From a checkpoint of a small mixture-of-experts model trained on Wikipedia.
Experts: 128 experts in each of 12 layers, 32 SwiGLU neurons an expert, 6 picks a token, a sigmoid router.
Training: a variant of SOAP for the experts, 686M tokens.
Below are experts of layer 6 (counted from 0) of a mixture-of-experts language model. Rows are named router (the router's row for the expert), gate (a neuron's input weights, with its number), up (a neuron's input weights, with its number), down (a neuron's output weights, with its number) and show model dimensions 0-159. Each number is 128 + 24 x the weight over its row's rms, rounded and kept within 0 to 255. Numbers have three digits each.
After each expert's rows: a language model's description of what the expert responds to. This comes from a sample of Wikipedia text that the model never trained on.

# expert 47
router:162082107144109108154080109178125099145127106156125119128123141095104071138178149112138131127131144160122134143114114129111123128183162147136093197116100152106094135140128135090135108144114145118110095122107116098123123097158160109158125125144166132137094110146113156132123169155131105123125089178115110135084146125114124128163170106126125095135123091136140122148085137153145116175123101112155172111106143111103149159122165114105147161123141107121088145151150102153118102167125118
gate0:124115112131147111138090139091141107163100166106149113141078146134102150132114200122124145164160133137144128114115111141097144101152149133164147143118115169118103151107166166106144143121140153094123125156127135114110154146106125126136112156109120188115139141134147154104152124180157141144125132067126121091086106086111143129137119164093134095150131145103128141152120151130128123107066078136166145121110124104117130170106149113127089165127140130124054149157125121096139124114135113
up0:135101161147140108121132118081107098149162124112136103133152144131122108139112118116145146094134116156133126116141173151118148154189172182196121173135098152117111127068100135117149145156122125148138071148134133096145150129153126110090141130117130085153126128127123146091090138092145153132103097192128103150129148118107098143133151105177098128141145089095098119112121117153131103150102145151117087105138149109135111170140106145115121163142117142112094119150139143155124149159113150
down0:137157077144090070184085153143136128174174101141131169193100116152108130114136150117127119097155070140111126128125103104126109168113115138176142147094116152167114153091112121131160162133162122073104157158098111130128131153115147114119125095127118131125113131133166109149104118148152126157147105120128156120117154133114144093104083107121144121128117171134113140105090135143112136126156130108136116094140137123157125169109103165137114098152114119161139102089148114104152123130103131
It responds to: Heading = signs, paragraph starts, accented-letter bytes, and opening word pieces like n-, g-, dis-, min- in biographies.

# expert 31
router:142094103099148104087164101119148136137085096166112123135142141127148107111147171084116097154136142110104130159105143131121150160127105120105163151136118167134084168137119163167133110119143121132173120127130133092133057159151161151125128090132140144116118164101088136145139126149094122106164102086136103139108138121105159128171126109138087159155135160075106121155141117099093128132142120143137107093155133104143112114183115115134168136109103148136107129130110125116187156138122128
gate0:134121148143154094140129136141108140127148122107131119127139121123121153117158098139109189126067136105142138116126166114122138105107123142104111155088115150149124130141102086168138107131152103192146150138147139106109135082129135131147108147083079133148201154128135130122143131141164144126111090108125101122082145106184179147151121136144108097101117158136126124128120126112103106159149112174130085130116127126137115126124112075196127125124158118108079130149107169149126111141086123
up0:115082155109111129091124111142118113123143161137119157148083138159091094112142115110134162077072120114158148151140158129133130159103107133113152111104124129130103118162115137154124118138150131131179140151111119120133125119125111148150169167120130093145156193084115138143133159136099103148109131114106117125078113138133151089171113155105104141127116090107177080150153114111115115152136130147123107100166155138168136134130163128126130090155156162092091145125109143163167153143104090
down0:124127136125143112141155117144149123122119158114165127162112116140113110088135103089115138119108124132138111124105126165103109134146094110118131095143182141085116104118131118120148143151130109152143138129091158094065130128135134131155126135117169127217125141162123110159086105143154077135119104142103127130069116152123119098138114121123153189124148147165126132172102147113102155118142139173148110114145115150107109115155123120159114160113170159079122135104081102175109145109107116
It responds to: Mid-word consonant pieces of longer words (unrec-ogn-izable, kil-omet-res) and the minutes and seconds digits in geographic coordinates.

# expert 44
router:151131131134143130136122141137113106093139108143132166118137145145117156131131101146122116109128087152099117132117111033097126122150088128122152119140156106124133101125179180117166139128121128126140102141125115165139114119140102156098112110116117116137093122119114136150117147109137149092147117161092124106142134126139091125078131121096132254128118120112080134113106120124141117122141116122097144158156121126124113146100119226127136122130121119113159116133113149125137114099131103
gate0:171121125151123138126145097057092108160133134181142110135095140153170144149135139148121140103130140168141141109142135156169157091111132115116106103119093120111090131138103103119155110142143106132128098140171170128143140144138120119119111119125146134121129159120188156078113126152134141126103143137119127086092162109142150125145178114152143096116147152105138098143166103074123150156157132115150124132164136109136086102089103099139120129102142115163109108134127120041122112134143126
up0:143115116127117104149139126112180145114142177095146156122122119126153131119128142144148160112123099130090123117158109138141063175122130107168136135101137146142119146132134116117111067128125125103164101107109102112130134156128089145082158165149164126144160148165080092179135130121145145172067146132126122110153104150143125109147121130092121134066110143112140112130155130159121084117097147076119113114157154150126141155112118124124138118073138143128162092106130149079140121144134113
down0:154120130118089087122112152146156129134150107133119100124177162142110108128104161129116106128157141122131125105127133113117131146118119132093142159100132122132118141100147145118121146102099116133169176137072131168131117103111150132142130138140149120100140059100117122143128122077147145148163133136136072142104113160103076083135124121100137077088141136156096150159130130155126123112084142128171112124152161166088137160128151114107136118103152126134107099141164187147122153180110171
It responds to: Suffixes and completed words within running prose, such as -ing, -ment, -ility, identified, known, using, available.

# expert 55
router:122185139113154150123116190165103109139091161125133126104129135140156135137160117109121141107105101093139087168122137168121103148125116156110155065112131123173134128131135154128152140097116107104141083145097122115092139099117115145142122118192133152161157132130163132132122129136117125131134128169121097142097114104166154152100115117145096033109107097096133149102165135108137102137144151086134145124120149138146114126110118130139092085157158148126124124124138177138127123158132138
gate0:164144103113119112158129138171129145134128187096114104144107144184082125141121126168075106122135147113155144119140163119106098096158114140093140127124169122118153107106126144113100150155134053096145153142117120201136135134102121079121116148135152137158140131127143139106144119090135118147132140131113100090132160121162137149140125146110101082161122117122113125156133147134093125112100123129085119130119120086131136132121102156145127099128098099145144138133080165179087128154098102
up0:109146121142137121131157124096121099119168126095162147154122118124150171116118133162134126154165113163127162112072101090138131128126155119170098133125094112141140113119118137152165114133146084129116173122150164137134113141120057118131098101115132109121113137137170118132126124112111109183092050158169137116128131180115090149139126067150114119138156124166135126136139120144099188134146086149081113135127119153142128095146123134171128149139109133149137138094136133127108129095141107
down0:078155132129132108109108165083125146101157120126140133096129120152130160161113139132093126145141102096095120185112152072100102159096109116139141163131140166130131160116130104120102110145100142109124177134155088153140112136099143136107148115123142132098161138142131105110124075119137132121123107142133149138132102102099086170124147090150096102149114124129162145160111146166111098105129083161130161160122114132113131174128080189152118120192158108148105143107127122136122118122148127
It responds to: Number words and numerals giving quantities, such as two, several, many, five, 300, and table figures or scores.

# expert 42
router:140134146113154173129155133125138123113134198145105113148151095124118171094153108147114112113120067100106113152105113117135151146119126093120104126163121127130145125125109143136101080141141108141165083130106091155125134136110134133136141110146100100167097151153111148121098137111150123125135105176120146145089108116166111163120121183139156156176121096114148157103116102160100120100109127114113130150147167140105142139100080175087149126144172089093133111130125139133107150116119070
gate0:141124104138120094148154149135121114127100095128148138103113145140129144140131135085142173135147113158108140127150127119137092135129160148139128159140115149132115123133047110117105154110157147104096109124131172097124163122174122159111126103121138164097105122117151086108162092147154109158119158131156161126144138106139128155134087085135133071132110108104122130161143131117130141148140166174132115179105121082133054130152172116141127159124105157148145148099088134093139113157142160
up0:144098179087121157093107132100177150126120182145110140149132093157121153123192135152084128116122102121090142155148126122144142158115101122109116143164119132126136138146134132118100117145140136117167126109097114166118088131110131129157105105143106102131126152170095125120164157110109147147131113166111135152116114130148061144101114155120119146160128123110118118100108138124130179116104096097124143115170169187141147131099110150072126102123145124084130113137120086143125147116115078
down0:122152104130120110136140130155129126150110097146158145118113144137092097124143168156150143160140088142165131122140114125135125101118122136147179149108105149138134072123126110137114124095139125126080134120126170095116126119144105117139123094126170109109128084066140104166152117104118129159089148140132155095124150114101156146126081126098135093192123128113115128136136130101125127162130125152105114177119127105159111117176161033161132134127101165125158142090106137144131138127124172
It responds to: Capitalized institution words (Company, Association, Academy, Army, University) and title colons, as in "Star Trek: The Original Series".

# expert 50
router:169156092143169127098137140085152152124132134145129137084141136152127086133103146099104145139079133063160145144131092167099159106109136146111142136102137132130125158127175125053145148160133089128148102141116120128150138125121079113125144150174120109123129150134129122153147115136117117115178170170127099162142114149107128104170063113111154113109121153123173127133156134172135162112104164152105086143144144122133112144113120109122136107125137149113107114127144168120138097143145146
gate0:163161126110179122168130136088157153075156133153147089135155188106115087108091148127121068076143187115108108163120106157124140109137087133108130124076113130128117156132147145111182117147156165170127139108093125125104120114124107112108108131161128135123143141106125154116159075132115138091162095136181118112144127138111117094118096122137127137116131119107152100136122148161113131121151136096113128136151163128088130116100098123160131162129118157151120140163148122108126128142143142
up0:162100167116106115092109109119103125114093152167100143144122104139131131146148114119139153104116110162122160130126103104129179123108162125146106184166151149125157163092139110137097138104138088146178110138145126128093109137124131157137159151126123153130128133157113123155131141120116153103120147141108158125110140120101101124078121156065120163129116144131140133117108125170153087163105127140093155123163096091106134166125151130109124082143101117116123130130164103115061088099078102
down0:103126104095128133181116161124119104097129137150135094126124110110077154164132080105120144121107111112152203116132104090120163122122150156131106142156119170121166139149109126143151136081146097096111175139087109139151163144121177116133148098142119155136139083093074132158151158118109150159130116162098160128136131175093126124142146142133125140167123112123096127112116130103126127103160119153133115161118096151125139139138124082165121121157123142092119150093144101118087114146115114
It responds to: Short pieces that could be pronouns or word starts, such as she in shear, ne in nesting, we in weevils.

# expert 53
router:142131110146098142112118092123099103154089177078129095181120108113126149114161160161129099119101130152122123119109100173142132143145126159153162142137125129153175109102102147117145130115134093092150105111135117132114119113156108129132149129166169095117152157150130109110114128072118154122160132128096132094115108177096158115116120094130153130141135176126164097135122156139157099159145153148156152104104133142094067144106079109131118119115151124091119155086134147174119126108130109
gate0:136131094163120145132100111124087123109140150156110130129143120111144131073132141127148119141121119124151160103103139164100133159145160168114103189129134114147144122158114161103126096171160075101150131121127084165119142136145157129124148116146135150084123095066177139111076116088123140139119182137115095112119084115150166097139147096117118157136110133154175137115109141111135128097139161128139115072103155139114117144087103135135110106149121119131101166116109143144139129160128166
up0:122152102133133135128135102118156149089131095108153148143134100114114150112082163133120142153143134174107095158088104126134147145111130138123171111119122154176129110121100145125175063121136122114115090142127098126118134132153123177103153096100082106131146119116123174099155139150098160156110156133115169133107113163131149123117136107142122109123110155144103093144138141053054132182093142140129125131159146110144123099141171139073127142142121142134132107144144138124132126127138084
down0:124150112100083148122097179135097152088132134140152145155143163163152148148109121150108149143121101151129100189117129090161134143118126158119105161137122133100126122122082188103155113123113131129108125179129118136158106129121111162135152132093125112079171108144137080120128119121167099133127136111178113114165132158144126111137085124150160086124092164146110154134122124126095137126131080118116109128143108068090131136119132151098119078158138108114105144134119147099147134156125095
It responds to: Office and award words in political biographies, such as Minister, Governor, Director, Award, member, appointed, Deputy.

# expert 2
router:127102108126117139122139104127128121099155144104120145109117119144155142158125101148159118155114086159133122155124114043093117119101098175119117134156165136085101091099133168155140126156098147098132114135139136117132122151150110161149101126142105141134106136106140139142120134114123127116130124116102144134116140137124100121106125136118158234155107096158097153098096149134142138111144153141113121145186161130127122154084147202102148149129152124091127128140084119124113111084139114
gate0:132115104140122162107146159124132133147108144154142128100136109117117115126116078133127148122107161098142116120092140143108161120139139078135179122100085129074119125178162146112107116171156117135097111139123086158110136158133165116087141131122077114097125122124136131157137143166114117151142096126114102143134143144114123139150128175192098113110136114161167141186124096091116122110126163162150135135128089115182151064104151109099143110131132126129127106139124133084147105161149121
up0:150124116118161130143093072130113155126099160099155123129126123108108139140101118115099149152144138120143146117137120144122128174119104078136152096131117151077114142155130094153148171115132104131139079134127162131123104141105087099120121140124117136200153108136075140081112124127122129081169149126145134123126114108158169157112132139104136140118168108125101122144158135108133145136124146135133118154142110104158149138144176104099147170136110113170063056101130123122145101156131093
down0:102160141108130131107094146125096097152125150107143120142145075140131134097144168126158115158142112117146105129138126128157133145119170145158110177134112120152110171147179118149123171082104114134168106156130123133150150107122144132166156123115154088099160119136089089121099117109126113108123123125137136134154096131123167129115142125105078140155126115106117154101101137119132092126146108156132126175177145110130089134092064151127097106123151132135112095134149218127115121119113102
It responds to: Abstract nouns and noun suffixes after a determiner, often before of, such as presence, success, failure, growth, -ity, -ment.

# expert 10
router:136080157107136191115095123110141111115118104126155143131153143137128141098106158193143102096128114161123123147112155062100119117133105128122122118162196097116112102111115147161113121145120124128136108132150116157126129139128141165127142154133143153115097148139083136155132146087147146112172104109130103101131108115146076108085133124122135212150107134127120132116132138112137092097147115122152114138159138121109136126099109196093136145132106128154159133093124150117150124079110102
gate0:134115121114162162130102143121129147127114106132136124152128157116121109098150151152149117098119144159085130115147138145142129150156128099154192110149111124129143099135117122141147101201123121141050130156163128112125116152082165132160113135128108166087110089136133117100174138114130116138136122086166123128133091136139125107159111121167124112077126186139155134151113097127122086117162124088177123132099147082128123107138122094116111126083125160148154134124109127109175134106151143
up0:113129121120128101121188170176124142137111111140156114135134124124112123104131194107130106133101098125109109122087123143135158130144148140161096113094079128170141127130127113154090099196095108108098091103146131133163179147133129133173132169110112137159095110133126130075172152154118162101142079104144107120134123123158150087144119106124135108147122169117101134152112109121118160140143169149111129126112101132158156132125127107153142118098106153155120107120138103087109133167123166
down0:096156127122120084117157117106106139096135145121140139140139113146151127173154091141081137128115111096135112126168123124156159136128148143177110133162148144143074152121117117100163109105109086138121153165091139088108107118125145116111101119174159074129168152105157110136124072178131137159128180151118108116130113188072149151095111115146119112119165121101138127126129128129145123149154096094133135109143146178129140105101112149151138111137112087106129147109129138141140092160134110
It responds to: Inner and final pieces of German, Slavic and English surnames and words, like -berg, -feld, -itz, Sch·ön·bach; also book, List, Group.

# expert 59
router:140126111136100156055090117123101117166143166143114127113125122076114143149171112186114086120116116140161124140111181128131132139174100115111121115137114126178105119122120117158143115159121172117078139179101129141094122148167151120143113105108153106133125128122169138154136159130184152140114167147112142152126157091134109104135106142113091126125147152142130124164109151129113104115135109132111108107126139075085131123142178121169169137094127090132129152122111105103132130097133137
gate0:143170157104110140077120181153121107120143167101103117121132117154111086165136101146129111128145125101100180139138147134142143074126116150128087170122147142132107122132110141138133120149123114116133149163122164100153114156158117148171132182162081111166139104094129155141147132143120079138130154106131089110103094094135148128127153155119108138119113157102130162078117125158166095108162158151121131105096137083143102133110138086145127134151080153116139120117120103096154131100152129
up0:118109095083159134093161133169131130127128192158140149137114109104130126124167114145075107112138120157129086117166156117140116137120146108087121105150136142125094148144144121134099171188118098090128114157155137168153085115136146100134171143136132144087157143113145077083119123134122136110132126127124098124149148135132147104136139122127098138122172159139106167140137145086114111080109092129153099127091083121135140117144108118103181090118130135178133114127129145094160115130107136
down0:102161122114156092092114114107117119183139141132146113134112174091100133201095127176157112139106124139156145142138101084131118157121122090112112128138173106132112116130149154115178161189144108139082115151123126083149120111128126127116151111135158069120162117112134159125162131112121099084110131102124161135128141150137135084113131120149148101089107152105115103134130114136106148123103136148117093100157168182118101142162126144119111110117121153142112161085108127133129147126140154
It responds to: Pipes opening table rows after headings, plus life-event verbs like died, lived, worked and directions like North, South.

# expert 26
router:174104117119145104117128120151094120132153133130116105139131122106112117084167119116164202089143149131124154131132119095122100129142095123125113093109071144093189158125130109108132129111139148147093077119152109120128137110135163089125146130183112139142133154138143118163133176148147111153070123145090138112146131184122125163122105114104131133128162112097167131150132126127168131123081151131140139122130160095146105123142117072105141133138146136139116134175156139097099137089131104
gate0:113137148125131120115161133076109103142163149163184110101086140117148128087169119132123139082159131141126115083130167126131101139116131089120137092134151102082133071145133131106122103109169161136093095108122138183199152152139132110115140097164162131104129136134120107116171174090108108141114089100096123107127126119121147129139124098113124134147131145162166118143135147104162129142122127122095120112118151134116147157118113115095144146122161100098109142178169143101140136135149135
up0:128101131146112115111146137189135116128159095132114163115119121121126133164083097164111133189146100108107136128121104121129131065114139150144135127170137131117114150143116170130119134156117112139101142165141175091084115120136150163106105085076100099129179089105120134157128120118138128129125145143162119157109105111137129103185132153134152106090111142125097124106127104096108172130104149162110168190157126103138126151130153124097131154107117070110123132109145131118130123099130153
down0:128116137088117087139111135153083148073140060129149166117145103135133135133141111167171112123101118111146145123183112163118133118127122174177131169133129132093106174158096139136106134163111105136140127169123110123121121141118109123118115128112145115133119102120150103136127093128114135088124169110124128121114125088104110146172106095148152096137156144127159146148104097097096150126158112168109100138127079109143144125104150110171107127144071154134119126100127146157187168131129127
It responds to: Short first pieces of split words, such as t, co, re, do, and cells or fillers in sports and statistics tables.

# expert 29
router:151104157147110109098140130120124119134126131131116116159141079127126115106103102114091150104123168143149105075148125159097122104141104132136134104083157108131153136120115105139138112162164122118107101104131143165122127140128129135100140155145138144072165136139116114138112118119126152119164127124143162123168106142128142151170158150104146045107151142076144145160119186130146130131093110123165170127104154138133099141157113111117148117166072134155103174129096096147142089121173146
gate0:132125140132141089155156139120123114147158136143080143089174105124123114178154120106140133126146137156140164110095118111119138121116118124137115078152140097113123111150124101172167127151155141065089133121124116161137112117104132122156126127157105156135125153130122132132097134153110084143149171119160085112137097130122129132128181155088127105165083156130111135119114169088138148081128102140182092145111154128161112150168118104135123144130144135095098137157094135132077093110159162
up0:113130144113086141142119152131159117107132154122112104091120172093184118115163169135177107149155114090136118152137141160137162158111140115131096164188112104123115098128143095152122160137102127108126132125115134098145081095159087138151138151076116125149094104107152146131104138169156110102128097139108099128095133119132132122129147121169102151152122130077099111157142089118142100143134098110117128150153110113155130131121163112172130151103173138111169127152149147088109084138117109
down0:125134130124122136123137175112145114143117137110132145147112127118169117145116116137187133148073115150124097147134100152163130196128168128118121154096122094105147160174156121091144119124126150137121141099136126083127092130159156176167123107111152106136131137089113125125150121136116134095112120126121126151105122148126180157080106091142109184133102108135101120125154126084159105123151142139130124137172161120099098082086117066109126101101158119150146101155153100131103158111128117
It responds to: Pipes, numbers, percent signs and party or vote words in election tables, like Votes, Turnout, Majority, Conservative, Republican.

# expert 52
router:112174146152114130126120112130140118104136096122117164109105140134134143109133098176147146138130085152096121111093143070088124113135101141129156117131146155085107107110179138129136134135122131110125138131112128119167123118135127167143108146121105137138127136128115125139126106148096104089106170130111163131134104143134113121083129132066150224157121095152118142137139136125117119135146181092104154144172124130124098154102109219091124135108119134106147099138085142154121109121131111
gate0:113100096112121186105129162107133160099139099139061147112104129131132112138155110145088092096167158161149105142148147165137120069151148126102153090106119115132141110140154114144096124115109160142125083137138132114136181138159124107140169125127116145147109100093145091135112097133112165145155122126127143132149146159115119095096148129105119106117075123091169169141121141103127133091151130107097149141107168181148147123131111123116100147178149098122148135140118123136139137142168154
up0:124134137118127143129110144109124140121166105135090139080140111174122137109130098123136140123178151110121120154137150143095156129093125176085154110096145155129149127125127148097080114133107080121109124140104160156120122130095138141105112134160125135113120168133217138145101155091086092107124098151096145146112139100120123148139165134092152148139177133143153150149100133102137116162166167151090148147153133080135117116099135117093143110143160112131105144163129105132158090154118104
down0:108133127167097084093158112105102106138150119131125145097145119111113147103147106127123131119169150124141165113131137102095093148136171138150181142140116141165084095119145130102155151152111097137103167126136132161132099134094138164157132125110143111081154132099124165136140159134107090140128158136147117124106118166134080102126157166120174142141181092108120137125110079090121122150146173135111131135078156116118088118092140146127115152138100126089138171116120123095157144139093109
It responds to: Plural -s and nominal suffixes like -ation, -ment, -ers, plus plural or abstract nouns such as services, goals, research, orders.

# expert 51
router:093156151130125091091120104178086143154162112191115101143148126119130157137158137159122114113135116129149142112104101078139119161137115138156135102116148111082125131199117115133165154105137176128125153140106147140113084102130114106110108135170147096146138156114136135117152179121118149125080099158125154083120111122113120131110112102115129192140112171121101143080161141103099128128129151115146133141145123123141121110121091143116168109104120121116178128137165149135154148141137093
gate0:098097174125132119138102087139123177115134157164179099127132142135172122107118132118157126156128146141148082100104160140114083164117159106098057098136160095132104152108146120148119128130202096111140169096145154158162111122090131094130129157104108091102144124100137099120128152100175130106120137111155110108096112149101169140143161124115122126151133135122128140134134188083150118127124162153117139107125138147148114114141117107112115092113129131113120135103166108147135123121098133
up0:153097126109127102128136116142153163096138143094104096106142157141163115107158120127145118146137123092177104150130120132151123109100139145123117130128112174164136086171164106144126162113089090064068128091130111095160103154138112145129104178124154120137110100123136115131102148133111132164132084124139157107149085185120168115170132126131120142121145138152155083145118101147135165115102136109108107138098159126147150141136109131143128147109173081096119167106117108138119094109137141
down0:144107133105095135108146117110160138096121123119127134133137144130123124139160126132109100145132098134105121176119145120126124132146095124155168148123113172088111092145100122139091152123130127128184107158137102111130167123174107138152100115125174168119118133130114161146151097080124095153102193104168163135157146115152127128131109102137153100108138104104150126167142118182117141114127122072115049109123151135121148087098151096126140108105114114153127072150106162146117112134127145
It responds to: Table cell pipes and pieces inside personal or place names, especially South Asian and female names (Kumar, Singh, Emma, Vidy-a).

# expert 61
router:108161115135091145147141077166129117145099129111113114104108124123123109182131117185141128133137120192174131130144084117104144072112149139119125135086150104146123143142132129113127125100154123111106136134131137132102121134115176153134117126107172095122123109126122151137161138127087128104139120117127121153147068090122158123167159152125101076151111178121141138078117124117172130151120130161138083137117138148152133115122130084128161128123133085135173141141080122127106128122059120
gate0:118080133102154161144096142107137143151095134154157177130153092097134100112138161116119117119128103070129131122157129118127135101103143097117130105139142122089109163160159125149158112135068081143135140109110129143144167117130096089149121168135139103092136121121143161106133110156142140135149127124123150124136117164162133129122101148156104126086133118107113126180148130087146081143180118172083132108139094139155120108127090101113130082084151114144105099115105150097118129172114143
up0:133093117141159138087114134129116152127123139163136093158142115104154132117082169134152132131128100146100103070137095141150107130163130097144146152106144090119149133143145109120161156111113110137132155144160159125105112121099120125126185093120126121124154128109102108106108127117141115120148098153062155135172098125130120139185170127103184128134119151155109127116144132148094113105099141109173106161152118115127139122161156137112131172100138145104131181149107096172136102076112151
down0:117142123161161113144164142100158142119122142103124101074088187116150145149142112132159139161085086120152075127122117114139121128132127150134121102135141082159114080145149169140102121098097110159113137167147147110119097137096153095135204142143137141110135130106081144119170143136121098174093121143149144109126112121120122167126156167130119102091114122113138091104120105102101168134120093093141134119112136116147108142120131128142089147093168100140148144161168128107111123139147131
It responds to: Pipes in table rows, especially after empty cells in sports or legal tables, plus verbs like was, remained, appeared, been.

# expert 40
router:124129123109108143141117158126101128151124096117149094144109135182117163115127104140110148124133146128132107161142112167101110112098137127122168167102155129170135173130140103145114163123140114178128085138097182107095136137135192141124145104134081137140123161140122152090129116131188142104101151140110136125137173137129118156088123095122158150119115144141129117119065175156110108168104134128109079138120108140108092121128147108168157132103143118137124125138120131091161094153140078
gate0:100129128099091130111112146164146150134113098133094128129128137106152115131163151151145108201111149143133157141147147151170122126100125110130115144150116116094123107148146140126120131135146108093086172105099128092100111128143130096108140118127155144122190152156090153108110132129142125151100108132100113130089146140154118125144132154122057128143120154164178108181121107151106088171085147136149101085139171114117144108121110087100154122140113125122142124114121109115092143123187095
up0:079120095154161178160078093108142118128118120164103164110165139079128120132116130128104152135140111160093121148156128126134121150115108142159133124101169111112145148129125120136121097117140129154102112131126119114087157090102156108127077125173143091146106151090155142159089120114096122105117160162123171132128150105155169089150118105107167083084140136153137114145115089082124133121149141146108117156111083139148128119097165127125124137115169110120130132134177126150104151117142156
down0:137143115104112116102139154086125158124157175153147162093124170170108120120119141089098116122147166164124137124131121087150128124135165162114112121113131154149121095100096092135170173109117071119104147148133102138082100119142168130145147128086143123132104116116126098135148107124128159113157153111140110104116117098107149126184114113110148107117116180079132108166155097110108158107113153147124100095127117087110134130162124090129138163151154155109127124133129151180097152120137158
It responds to: Verb particles and adverbs after verbs or commas, like up(loaded), out(lined), down, along, no longer; also paragraph breaks after headings.

# expert 3
router:117156133158118135130140107120141153135109127140116119152083146172160082131150124133085118118147147166120112126094132163123150088136119147094117139122143080115096108125151136164164183109116104132114120128144120120067140161115107117108118152115141104156139133112146137136124148071136133111152120139086063076104108181098143122145116111134157093106115157117100114089146158140122135125155095120107143095107136092151112135143096202119149141139137082113123147130107170153136142123132112
gate0:191118117132153122186131109093149137153163128131172139100145102114166147124138144147144100134115109134135111101130154160126109147105133147109165142130146142109145126103122153138105141164123106158112145089103148111099142115102136084121128103095173120109090106152138106162166145127124109148142130119149129125132161161122131165107153161148125069093095122136100131095104100121140147117148104148086102129115137106182129164121093120123138145106095128148132045140099150127132116125173169
up0:119135132141143122136122165108141120135113125121090141125115104109164145172117136109129070123143155072130147102127089133082138142083076119120122104130137113075176154117137146143153158126137156136130087140131147130131111147126146167104134159126115163144114153171167113105157146135123128114118097160146083156152117117127127074136090125111154139150146140132107134113167122146111146082186089142127148127169135095070093103087125131145131152145133136107168110126118100102123118125153172
down0:142109097152139108160108081129079090095108111132106149119094123102154098111170184170137120143136096125185113134142156123137113134101094133144114139130154136130058113158118184124119116100114155180136142109110187123115109158104124132121183115137158085171111147134145128090123110169140147179141110116144132120128098114143128131103126127102134117179097106135141149118101140113116146134148106156138108138101125125150085110123143115121146143151124110099153144148144151133136104144167104
It responds to: Nouns for people's roles and kin (man, son, king, President, wife), plus the paragraph break after biography title descriptions like "Brazilian actor (born 1964)".

# expert 12
router:110119152119112157128124136148124113102137125126101150157157148141118147125124104156124108118143085139105129136110126034102123132113099144130119096161184117114121106113150166139136116127098116102150117109104130166123118135117111145124117118122141140111118125135096129122114141117132148086131104120109128096123115107129087111081122147127145249133115105131096152115121153132139130114106132114122130147169151139102137134095096228108152113123125106106167110139111123131124130092098099
gate0:132107112100184152065080142105148104092152129131170054167116144111119112135108144111091118126154146141140141140086087122164167141137128138115153110090114158154118130129168124109114120127096140140172133115136097150135112104136108132136155120119125147140160142100117089153102079133146128147118116128137122113186128079092116156128098144088106106177112097089129122154129112181082137117112128138120137142140158121099163128145126136166108112133125142123148105143122139163127154129126157
up0:151108144130173140095148083112109130124149117125160137147125098099124126107107127180140112179075107160142124117143147092134174169111121101132151108134159157146136148181163096138122134134141143134133159116114109113144086143179129136105126105095103105109125098096118123121132126106106119161098152116113138132154137151119138132150141150147144151144132098164116089126116086110178113157085157083162145098135060136148116139108151145097112136079133143103090148120129126128173121126126101
down0:157063156150151116172132085080143093126081126128070103128141118147106166139082139177150117139126108101146129155138156124132124131098138135154122115159158134096048155114165131122148119108176137155138106151129132139115113137155135107124140156152152112084153126126163131140126140134150110096167117123122118162133104112136150160128136139137113174085167132164163147104102133109100096124151109111118143114158144150135092112140126101095134114098114103138134122097129136110128096111157091
It responds to: Final words and suffixes of organization names (Hospital, Ltd, Foundation, Management), plus word-ending pieces and closing punctuation like periods.

# expert 23
router:150127102105160174124120125167134139136158150154069124141118170159149117099097134138126147120096155112135153130094151082127136136100099137148152149141105110113125127139165093128155130121144171090116133085084124126182144100159115110149147158166131147115156132117144123130118102113129104114160129164102140145170130132171131100173139101140123118107063121117134144099099125129161121081117138136092115122109126128129104101106121082115142150103169142086176146148138160106151167113131147
gate0:141104091116156166089180097155187113164139119119120119103152119128109135145121142131170123139142118128151151150106072132136155106148152147108078101141102152148126095170132116135076115172133120102117142122130097129163130147117162163153135110128097086154120115117150158082098102073177110102097111127132134155131119126131108115144126132111118103117091153098112135101152124175122152145146117138126146135159169139146164121119139132100125107160169077138163115094116104127119125109140108
up0:152136121130118131116113156139150117115151139118155139100113133137153118137116157119134121134156116110152121151143096135119169129138153138093142137120164174110124181137105120135105099151110093140120126151149134094097153096111132164094135173082096106160123115166101142125122090133135165110174159087142149121114113145085153125107100141101117091129166109107133078178122128116176089126119122173135103122165150098157158187121115108126103101107150084141116159077121156142108121090146131
down0:142167113126110124129120107124097128143118108145195099146131132151156183153139131139145134136116119120123154176094117141133121095128136127112131111148110126124110143125080142125156076098126133175124086108182129124152143159107169137144116102106142143102163111083117104162154180127177100141128106108150155119142102146127097148116091115167117089156093178143116140143122131136154158125098124107143113148107119119124120130081115078097138144120133133140129090090110110097112156134167084
It responds to: Middle syllables of foreign names and Latin taxon or chemical names ending in a vowel, such as -na-, -ina-, -ora-, -ti-.

# expert 36
router:140106136134104080144122128117157121146171098187102114148137127121157135078108156142157151120134117124130115106120141125158130125122104149162119133147134121102095087185141080108170158101093116148134166115106125132136143141070171093135096145137140107130122126095138129111122143090098134119153065112138150084119149131104140185081136113118107159120119121122113122114165125133130148140123163117122098154137126122143179130147132171136122123105077122128132101116172104147170135134162086
gate0:160143117096129139123141114124175131140083113146109122134104147133158133120109129129101142122076133151127109130124154109104144121145145125156143157099068138134095090125177086080121123128139140128108109157116081120151100112154076131123106122122077145113124121131096118148110184144116160117154151142128141140152161136133127170149161143153121110103120167124172108153154129188177070117141132133145129126145110178079100101120157105130163115089130160103137158121141100124125145114143122
up0:162138089128103107198152091103091144127150158139096154130100110110139108129119104085161129107181124113136158120129122131109059089155155143139112140144125114112144142109118144137089137127130144123156145121143161130115141108097106122120135101133074124143117160129160104111098166065147118178154132151129153123148130116153141123113120098095124143141127164133118125125129112159167135133128132101152137153137075084169106136140114149142122172171120142165144078162157116119130146098128143
down0:138122154088119084158131099091151161094123108108116171156157136153117133154124129149098137128111187132133126089123149124149126150187141135129132122140121113089146147111109121126134123110107155129129151117175135114112101110130148120154094107083152107135146136123204150064157150064110102150096106162114134129124135120144133107140122139150137141121124125121124122111112151158135196110127104129130109154133147094141073141134098159154104152112119087110107074150095132146107127156143122
It responds to: Personal first names and country codes (Mike, Steve, FRA, GBR) plus colons and pipes in sports results and score lists.